config.toml
n_experts = 32
d_expert = 224
balance_bias = false
lr_router = 0.000441
norm = "layernorm"
train_tokens = 373200000
steps = 11390
Below are experts of layer 6 (counted from 0) of a mixture-of-experts language model. Rows are named router (the router's row for the expert), up (a neuron's input weights, with its number), down (a neuron's output weights, with its number) and show model dimensions 0-191. Each number is 500 + 40 x the weight over its row's rms, rounded and kept within 0 to 999. Numbers have three digits each.
After each expert's rows: a language model's description of what the expert responds to; "raises" lists some tokens whose logits its average output raises strongly, later layers aside. This comes from a sample of Wikipedia text that the model never trained on.

# expert 16
router:427474499382475522572553478448459529443516465501501515462465510479528501513494500526533512502420479508479517498511532529492428562576522556494458525468466522534473542479500535504540469518528485503419459422513464492444477489466524487526479513434512524459466521523490525544512497551478512494528602468606500473466515515555512520514565547495510473450466509441550604500565439450463502545522503536488510547476468492496447466526541460488473456554445507545505458526534401502541477507540483524541505519473482479549501528447482572424503480458462453423449507598543555531579421486523469456
up0:523482476429464607523502481488537477535494512431496431503417508492520553555419527470457472475487487562514501473524512553410513500480545493449418407515515511492485499428439510471490508536481473527438557516522433547615524539501443488505473458454474378515535486549491496529539472515537487551471516471526505531505526512525475518460569569475494435498496500484423529550556480515492426505516503501597535546552499478427463496505493518530529572507400491538563504495505463491511480492528512543509528520500530530513472576479575521521540491453446460455551507502515520544539505427459503515
down0:506493484440385470502487509478527529522487487459460476449505550535543594520464526559486501501474473478506486606487470503419422535501520497475475480547442496460567476532514496484494392484450544496433518542513422470506440567507488495444522502440486499498522549456517488468505487474471532509508475524466438488490510519538463489469472531442461453510542505523450500528475514560534604512459536467569483564562554466488570483468492542527536582539484460439502509467499507609467481495487498473495548571427588484458486568472586483518483503492497570456492463506467530585455505541503508507
It responds to: Middle and ending pieces of Latin-derived words, such as intol-er-ant, conc-ert, vul-ner-able, respons-ible, and words like member and president.
raises: " ", ",", " and", " |", " b", " R"

# expert 24
router:456472487364537494515481496489528537503487481503423483483468444510505492489457515481447457406481510544514551493508504492497401470477505552493454526502490515519481572487504454604434500489424510542470475482531513428591484512534499523448539495540529515478461542479521535444499503540561526470467474495498572508484423576549556469538554509508530523443513511505483502509574435558510450421522474515562506480504436512496549472488515448570512554451496540560539592486552499478447514519540529471481489497546572482516518576466474543452571500521472489488423455485533569542554551537493494494
up2:594484523463504427535510481543458485525520566500441562446478489439502499415516561513492477470451621577504554458539551445508503536532522474558481519493522535456548504493527493535575556497488420550477519509445494440518522584554502487532578449546459496501543457455506438548566543481501450482573479451502472482471473498523522448542463479418514507484445492434511496581559464514521457448557471445530524528431563502557517484438465522499529515508424556461412508466469466506472484547539526522489514556507498457478490467506502556483515518481491501499525566455515488473492443525479472466
down2:581467552507450518590498529444459512549464479497502467548498508475469536480506559488530548459497470525489498535532430508462468548480547509472478520489477449413492444469546537537512523477532422512558555516490497478501478450478507446512502538516521511533556519444492501562503505472539480523596478577439460576412425508488502498496447453478503487453473516532514538476509502483551476462475498540531542536516499540495551551472520564457563477402444508476454512514424467517441481556527598536463515585497544487467448527492520533465365556486443493484494568489524539454521482464459450480
It responds to: Plural or inflectional endings (-s, -es, -as, -ions), table separator rows, number digits in statistics, and nouns like road, people, buildings.
raises: ",", " in", " and", ".", " "

# expert 19
router:538490533485531430518477480554498504516446470472405524508478416494482393526556503471514497516446459487550484526519450486553487530500449487454479470494508526487398515402496478544428519550418496477426525496459511409509454486504564486489605564539496459479517516539520459491506491505511529441542546449478567524493499531479473439593472478544553524460424515451520502522461510546509478506603452520486502519485494574422532493485517466558527513462492547551554462544527492526493496510516496524514462468570543487478514515529530513379550508540520542520413492479495557497516541475485524494
up2:527489508513470481578501490484558527557464433472484482528454528485498443566484468475489494464456472556483492577485459438507436524515476498543478447468485483473457549471521521519532508493414562529489532526499509602459479466430432542570445641530513516491405471447517483517433491587487445544505468438519542465450513511599462426558502448521565454557499463513486473516484497460460509563508505507473558519541529537433517547499502488510535490493505584463539512514517458554511489508489548523515505526468452524491532524551520467430505495460494444534487429509400495472518459480513524471
down2:495579486448457464586462408525522535485530483519466512527596429511483513560470398415483476531501510441507540537581542521510524489452474513551506512454464550558540477462539471517519512488468466528477531464475486535517429581514471465515442486508525500506509471463451470535518538560458443498502472416533587492431513457523494509486548506502459505543531504540538534483519528461396491530419498510435534544443512477533548482486544465514485561488488521479516500519457581501501471469504544394469499480521483482457491511514463546425454518506521506482496540500442529631506527473543486560
It responds to: Pieces inside foreign names, especially Slavic, Turkish and Persian ones such as Acha-em-enid, Eski-ş-ehir and Helm-ut, plus infobox labels Born and Died.
raises: " ", ",", " (", "/", ".", " and"

# expert 8
router:530503556462550502529522553486493499446490495505436528523460400481540439462464551467530519455413533566544535528487480511505489470535450523515483478433557507470430592493508499527475557490480520516500526427553574457471447488476555478499553538464541472479462542580483528531473481499492484488444533484464604476535465571550518494568551458521523514433491435540474577500450500498477530459560489521521556562483506513519495548576580514500492513440511464559488460560560469496524505540561528456526423566515481495498570543471517554436550490504435564475451539529482533491490515496512466466
up2:454513466475504552531420485533547508451547496511518532425493514474496466518456420503537515512421540505487463548457502475485495533553556480462486470510527508501494492456484549505414475565484517563494496490485530438496435445423438557528538508510471494574516501549454539505555472529507534414465518502480565546535517422453513530525520524479464469440478531527505539486473488480531527525554512505428566430516463541484499496460533446525495535461512565500574578511533434498513483564521538510514508516527429550435517602514501436480551499514450414493461492464496535467559453499461434383
down2:453494563531525524570484507457502545547520543481514547543585436506488538510519510508433531449532515495453492428532494471403545409535420497557570490434510429547536540482501403525520528528558554460526520459478512449477557451454501439546512457558512565440483492439553550548458537539442485543532556563459450515454555437464527494429519475462515561517526469518503532461542531504445462562435485531523493549491457513524520456517532518488508513498590407469508485496525469515475553511514437527483512466527455465501499516497429511529457479471475548475543466522494494430508512504476527515
It responds to: Word-final pieces of non-English personal and place names, often Asian or Slavic, such as Yu-i, Kikuch-i, Kab-ul, Katalin-ić.
raises: ",", " ", "."

# expert 27
router:487505528351449499524485540516533505461549401491478471507454456442430395431471532537501422470440571537512549463479464482541543546563444553493457519535534532536508554510539463575426497548502492553399489479533488471550456502556509467544525493485507446508529526512538482466471530526516490465562496483494520479531432502479521514531493542432488513466484483516560548528518446505495509478543545575506533540510565530461486562529537458525521450459540501482467443559498403494447526583577500587507504526519481513490508550512448458490520524541486479477483498507506532510487491535499556530
up2:555479512431518497553490485445499517563514404451398490593482451420537499434550550489530469456433467484492508506479497507504494497491512544473453509578463522540499445538510477496499495477495450507502481514562530427481426533579536528444581568430487586463519510536465474507467494415538500429465512524547536506526488497491464505503574542529534476456471512570502517561498471490514539519474523565515525523429462492427465520504503544504520509501529449451505461498585519501448464508553483592488463540541511470458572547475431559497525434505574525474516506466481550480513474529472547530
down2:572498548538553558563490474497443456475467526566502491521522510621544526471521460509511420487532507510535519474538484535516508459476478437534498506461486418475470485542554528486481520539580511506541479486451513570435473492486506583518468521521463524526476484522494414533491419463552517452503463444530452506428476519452469506438492548562521519409419501494472521546546515449490534506498539536451502493516531518539475482491545481413553532549498544468501529469502566459512478515532503491497512506444364495441509480402513529530550554500517548577560473478518512491480478407515484475
It responds to: Prepositions and conjunctions (for, as, with, where, because) and narrative verbs like took, won, ran, plus === subheading marks.
raises: " the", " ", " a", ",", " an"

# expert 29
router:460512547493497520599438546528545486453517541528494525485489455465493421471455491477530435445479512536523501507413520540488466554512471473419503423484445445506448546440457483501472459553464535518442508388504476464532511530536500536490437540565538511494499537475469542457508548538543598556467534472494592525550488509498415448523577496491488503401459557476519529469493484544457511477562493554553540522521510540478435505495558487555510499518516510480460460492549493472516532510470501501514454532578481521571540532525489488400509496526442529521462507509435527538580541493520550480
up2:528509469465525483494486543551543586521513486437458520487541447403457417549482473529496449459462452606482522584472536508477485550540466518509478512531463477486522511516495540466468475441488519485452413519516422546560496515469464508477504532456507467460554504478510472492518478509579615497510520525520511487545453460569583488488516529420496521507500466438487523476539519476552511528569485424523424533504502510466550517465453564411575483490535544495542497542482527467540629514458448532480464549537509437477527533463479513463565496465490526474538497473468487472479527529508539566
down2:510484450572499524439448530541456458578451461436507435447482539500454532509493482483549458499504501522511517488490458516501492519603475524499459546504531544537509554525550534478474513581560529553443535506556546471509477462546475556520539510509517478434471503522470504482529468535513519506440456484485576480495599503452484467467454488523443464437499522533474495533484504460489558523473439529511440422491437476559508549464512459536523486458387496584572497518460561532479540451495511502554502478524560489506532538503475530535396455522493509431473504492494396461433491497577490578
It responds to: War, Army, University, Church, County, battle in historical and biographical text, plus vowel pieces inside names, such as Fernand-o, B-oone.
raises: ",", ".", " ", " (", " and"

# expert 22
router:456480505455484500521471497530490488474545519512504483513453512479469492542454553486505475397446476509527517420460481607460502544497511589470495517572552483420470516452481517559487520444515447504373460456502533522492438494525504502477516568450485513538546552552525458482577493561553522438445544409484496482529480490501534466532532472459523576437408511556497593490502496529475499525508541499563494479472508464521522407522511479555480521518437545487525531545536476543481476559476545566549459557549516459489516509525524518407518518531454449552445553489462539513508517519466520514
up0:477490473492553494525476505507472558476531556508406447507482473476503512507477552499513542382475469564508490485517536423558438564488485400555507475519431473560477554473489558475476546495484452484468536545524436519519458460494505463519500509495535548501492452512543487498529462473480457511482513516580520492560429556436543449509491476447496542526476660508434540464534533485384483478470523522522479479475484519481473477567513527561546462468482579530540503490539491516462542537555456452489527527556471509508516485553471453474500534472482468522437572502429531553532571519518500541
down0:519466524530486502502496484499417512502495568512549456510463496470495447511549571500470501481424493516499489514522498500496491504455509484441552513512502515510519520523428488505553566527503525498530473556442480461473460563523486490529507503540539529593468542538368463477549500495473428443510511493471531466466541508487496482501522482606440479467465501520496455446491550495442548536528462526592473440570405582499473493553493458566506501537609506519530559476451462476546499573443450428452531464531578448458586510532495493473539479503522548481507483424521486432509524451499539549
It responds to: Inner pieces of abstract nouns and stems such as democ-ra-cy, c-ases, aut-umn, dictator-ship, and word starts like acc-, cons-, research.
raises: " ", ",", " and", " in", " |", " of"

# expert 20
router:506462595399540483556470515493479476490515504456443489481434448407528472521486588523538442501515528544520539439503526571432449543512524565479520534511542460515455544476481457497459565461508520591396457520511532494531432474502491446511503524467494548443497493502474520514516479463533530487556566437533510513531481480499504489524568505472594520515485453544501582501473399477530420488507512538489538528472451510414428561479548516501477505558451465534465519508551489559451561498484515521502478507550530465528448557508478531422544451555532522534502501546485498539485499500508442467
up2:495396470430525492459469479584432496554598506502478459478469471499497491502407539473481527444478451592475569519518490495532516494493424520417484511563547496438471574527477506531469474483472532531516503517595478500556482418466525478466473489487536482457555487502483527530469499514540493456543504497505517582494512472556427513517540512430505477531487533468479535444518496439504467523569499488509608512555491481498503601475442484401486546557445542485484536561476493503494436526515556535457515506493446531427480537524462582513530498486482479515453506561430508495493546481533484489
down2:492486447526525508493483502563506494504427587500470510454539487475559497472509579533487466570502491530453458479555559540482570438472440467515545492507469456496514626494458533517474437489569557479554463479465477530515546514523500534518454471493519483531514494447566525532468504486445458462473532496558502446450472491429486531524419506496459478475555506573451466488456473497578542516532585417507445439543411518530493467515499569553462520555496437506529461551472505525505574534563576445413522461453495486522501458562451510479484472545534537445556499489459477501517498503530516502
It responds to: Word-initial prefixes re, con, trans, inter, under, dis, plus list-item hyphens and hyphens in compound words.
raises: " ", "-", "0", ","

# expert 21
router:539497534488519499534493471486451537479512479493411501521504468505505428507471512488498469499443551466525486428543537543506453536534556581425476464516465462453528465472479534501471468527458497569434496448491486540502452545476598466488494534542562514453493560508490537537534468488453535456505569445507523493523433508564508515534524535458573544456450549450538585516452421521467493432564465503456567523566544499468463560497516467510500530529455470467512455547560517554515534536468567506461464545554449464538483517463527480448590483449527502472427522575502531476529504422431554482
up0:459430438471502554453502495485505465484556474545547491475508456512569408469535553541496447444517520455559526484508520478508458536525495537530524443478520483493527481448507484507441515469508487389492481503485493525556531477535526467456513501459608488531560525517435462492534563488496603469512496492492478488513461529584499428488513584450517503551496527511493478505512499453473524422550441471471558550552486535470488504463585428472529557488422515538561536490544503450483490470533485475474470435465499558542456490453524490489460502491403586471517596540435551475534529549536472514
down0:498469522513537519499493465538486484491513504578562484502560533493512475415546491487479556477524520487520529492496492444484581541454436438490521466515567538506475493502509517513490518565467515406428544619498505566459529515502464608479502455499522503476502489475468560410512519474530506460550512485418473467454496483520490419498447465511533536438518459451453526468473536478494544511536509466489542519499509494524485434543492466479431474558399562511532479515443464448498440484555494496585528560509432514530478491529501493451472411577585510503476546568469466538557490449560506478
It responds to: Articles a/the/The, capital initials like A, U, E in acronyms (F.I.A.T., U.S.), European names, and non-Latin script pieces.
raises: " ", ",", "."

# expert 28
router:489516499425508507553446481431563434426547462477485492567450426556536466530485534486533458476538491501494561457515506477456461501458493495465526495522495477447450544545474521593508495513459459498427532473570470513460488481486576542462505501491478550517456499537510494485416530559551571495524584460499550489503464465498458469540507518426506468516385566425514555531453515476496516561531490442508494566475554545458426518565504476503454503438405518458528490547469435491476517538530576557555523534488538460479540482469520508431518484536525574487512504562528486522491545492491523467
up2:479475512474552536513469497517474539454407492449486426465472497434490479434491602498499478520518476511532554425402502473504463523462539522481509578497471497488566507487435442529472566478449485462430540532532514550584406482513510449500508467495524444527529457477492509512521507493550579484517517401548523556509530477505507453497464533478573487518558524475452499497516520523565540523464546546519581511523470547552556439561486519516512495572475531483513552580578402526506478577499488493497553486468504471573500490491494525518490557488453468421474507503533580487509511523443485488
down2:511546484514454483446443436548486561509492568524566503500530557382507482418560460471475564541479497429550491488453489499446478519490456504505540495549469465482510448561471500529499488497566553430486565547488523530453443549485504526579547483478497636468487433473454517434474533493516453495474499454524516570505482477499448517491540506475520544535490528459530534531540472493539520583495480531472454484503528501535537461481527569556559473497553524504521399480527556435534497497542500476450467467503488512514502518564453461535554525427421544446455506501523495524489458434456480450
It responds to: First pieces of words after the or a, such as ind-icating, Rep-ort, cont- and rel-, frequent in film and album reception text.
raises: ".", " ", "r", "a", "\n\n", ","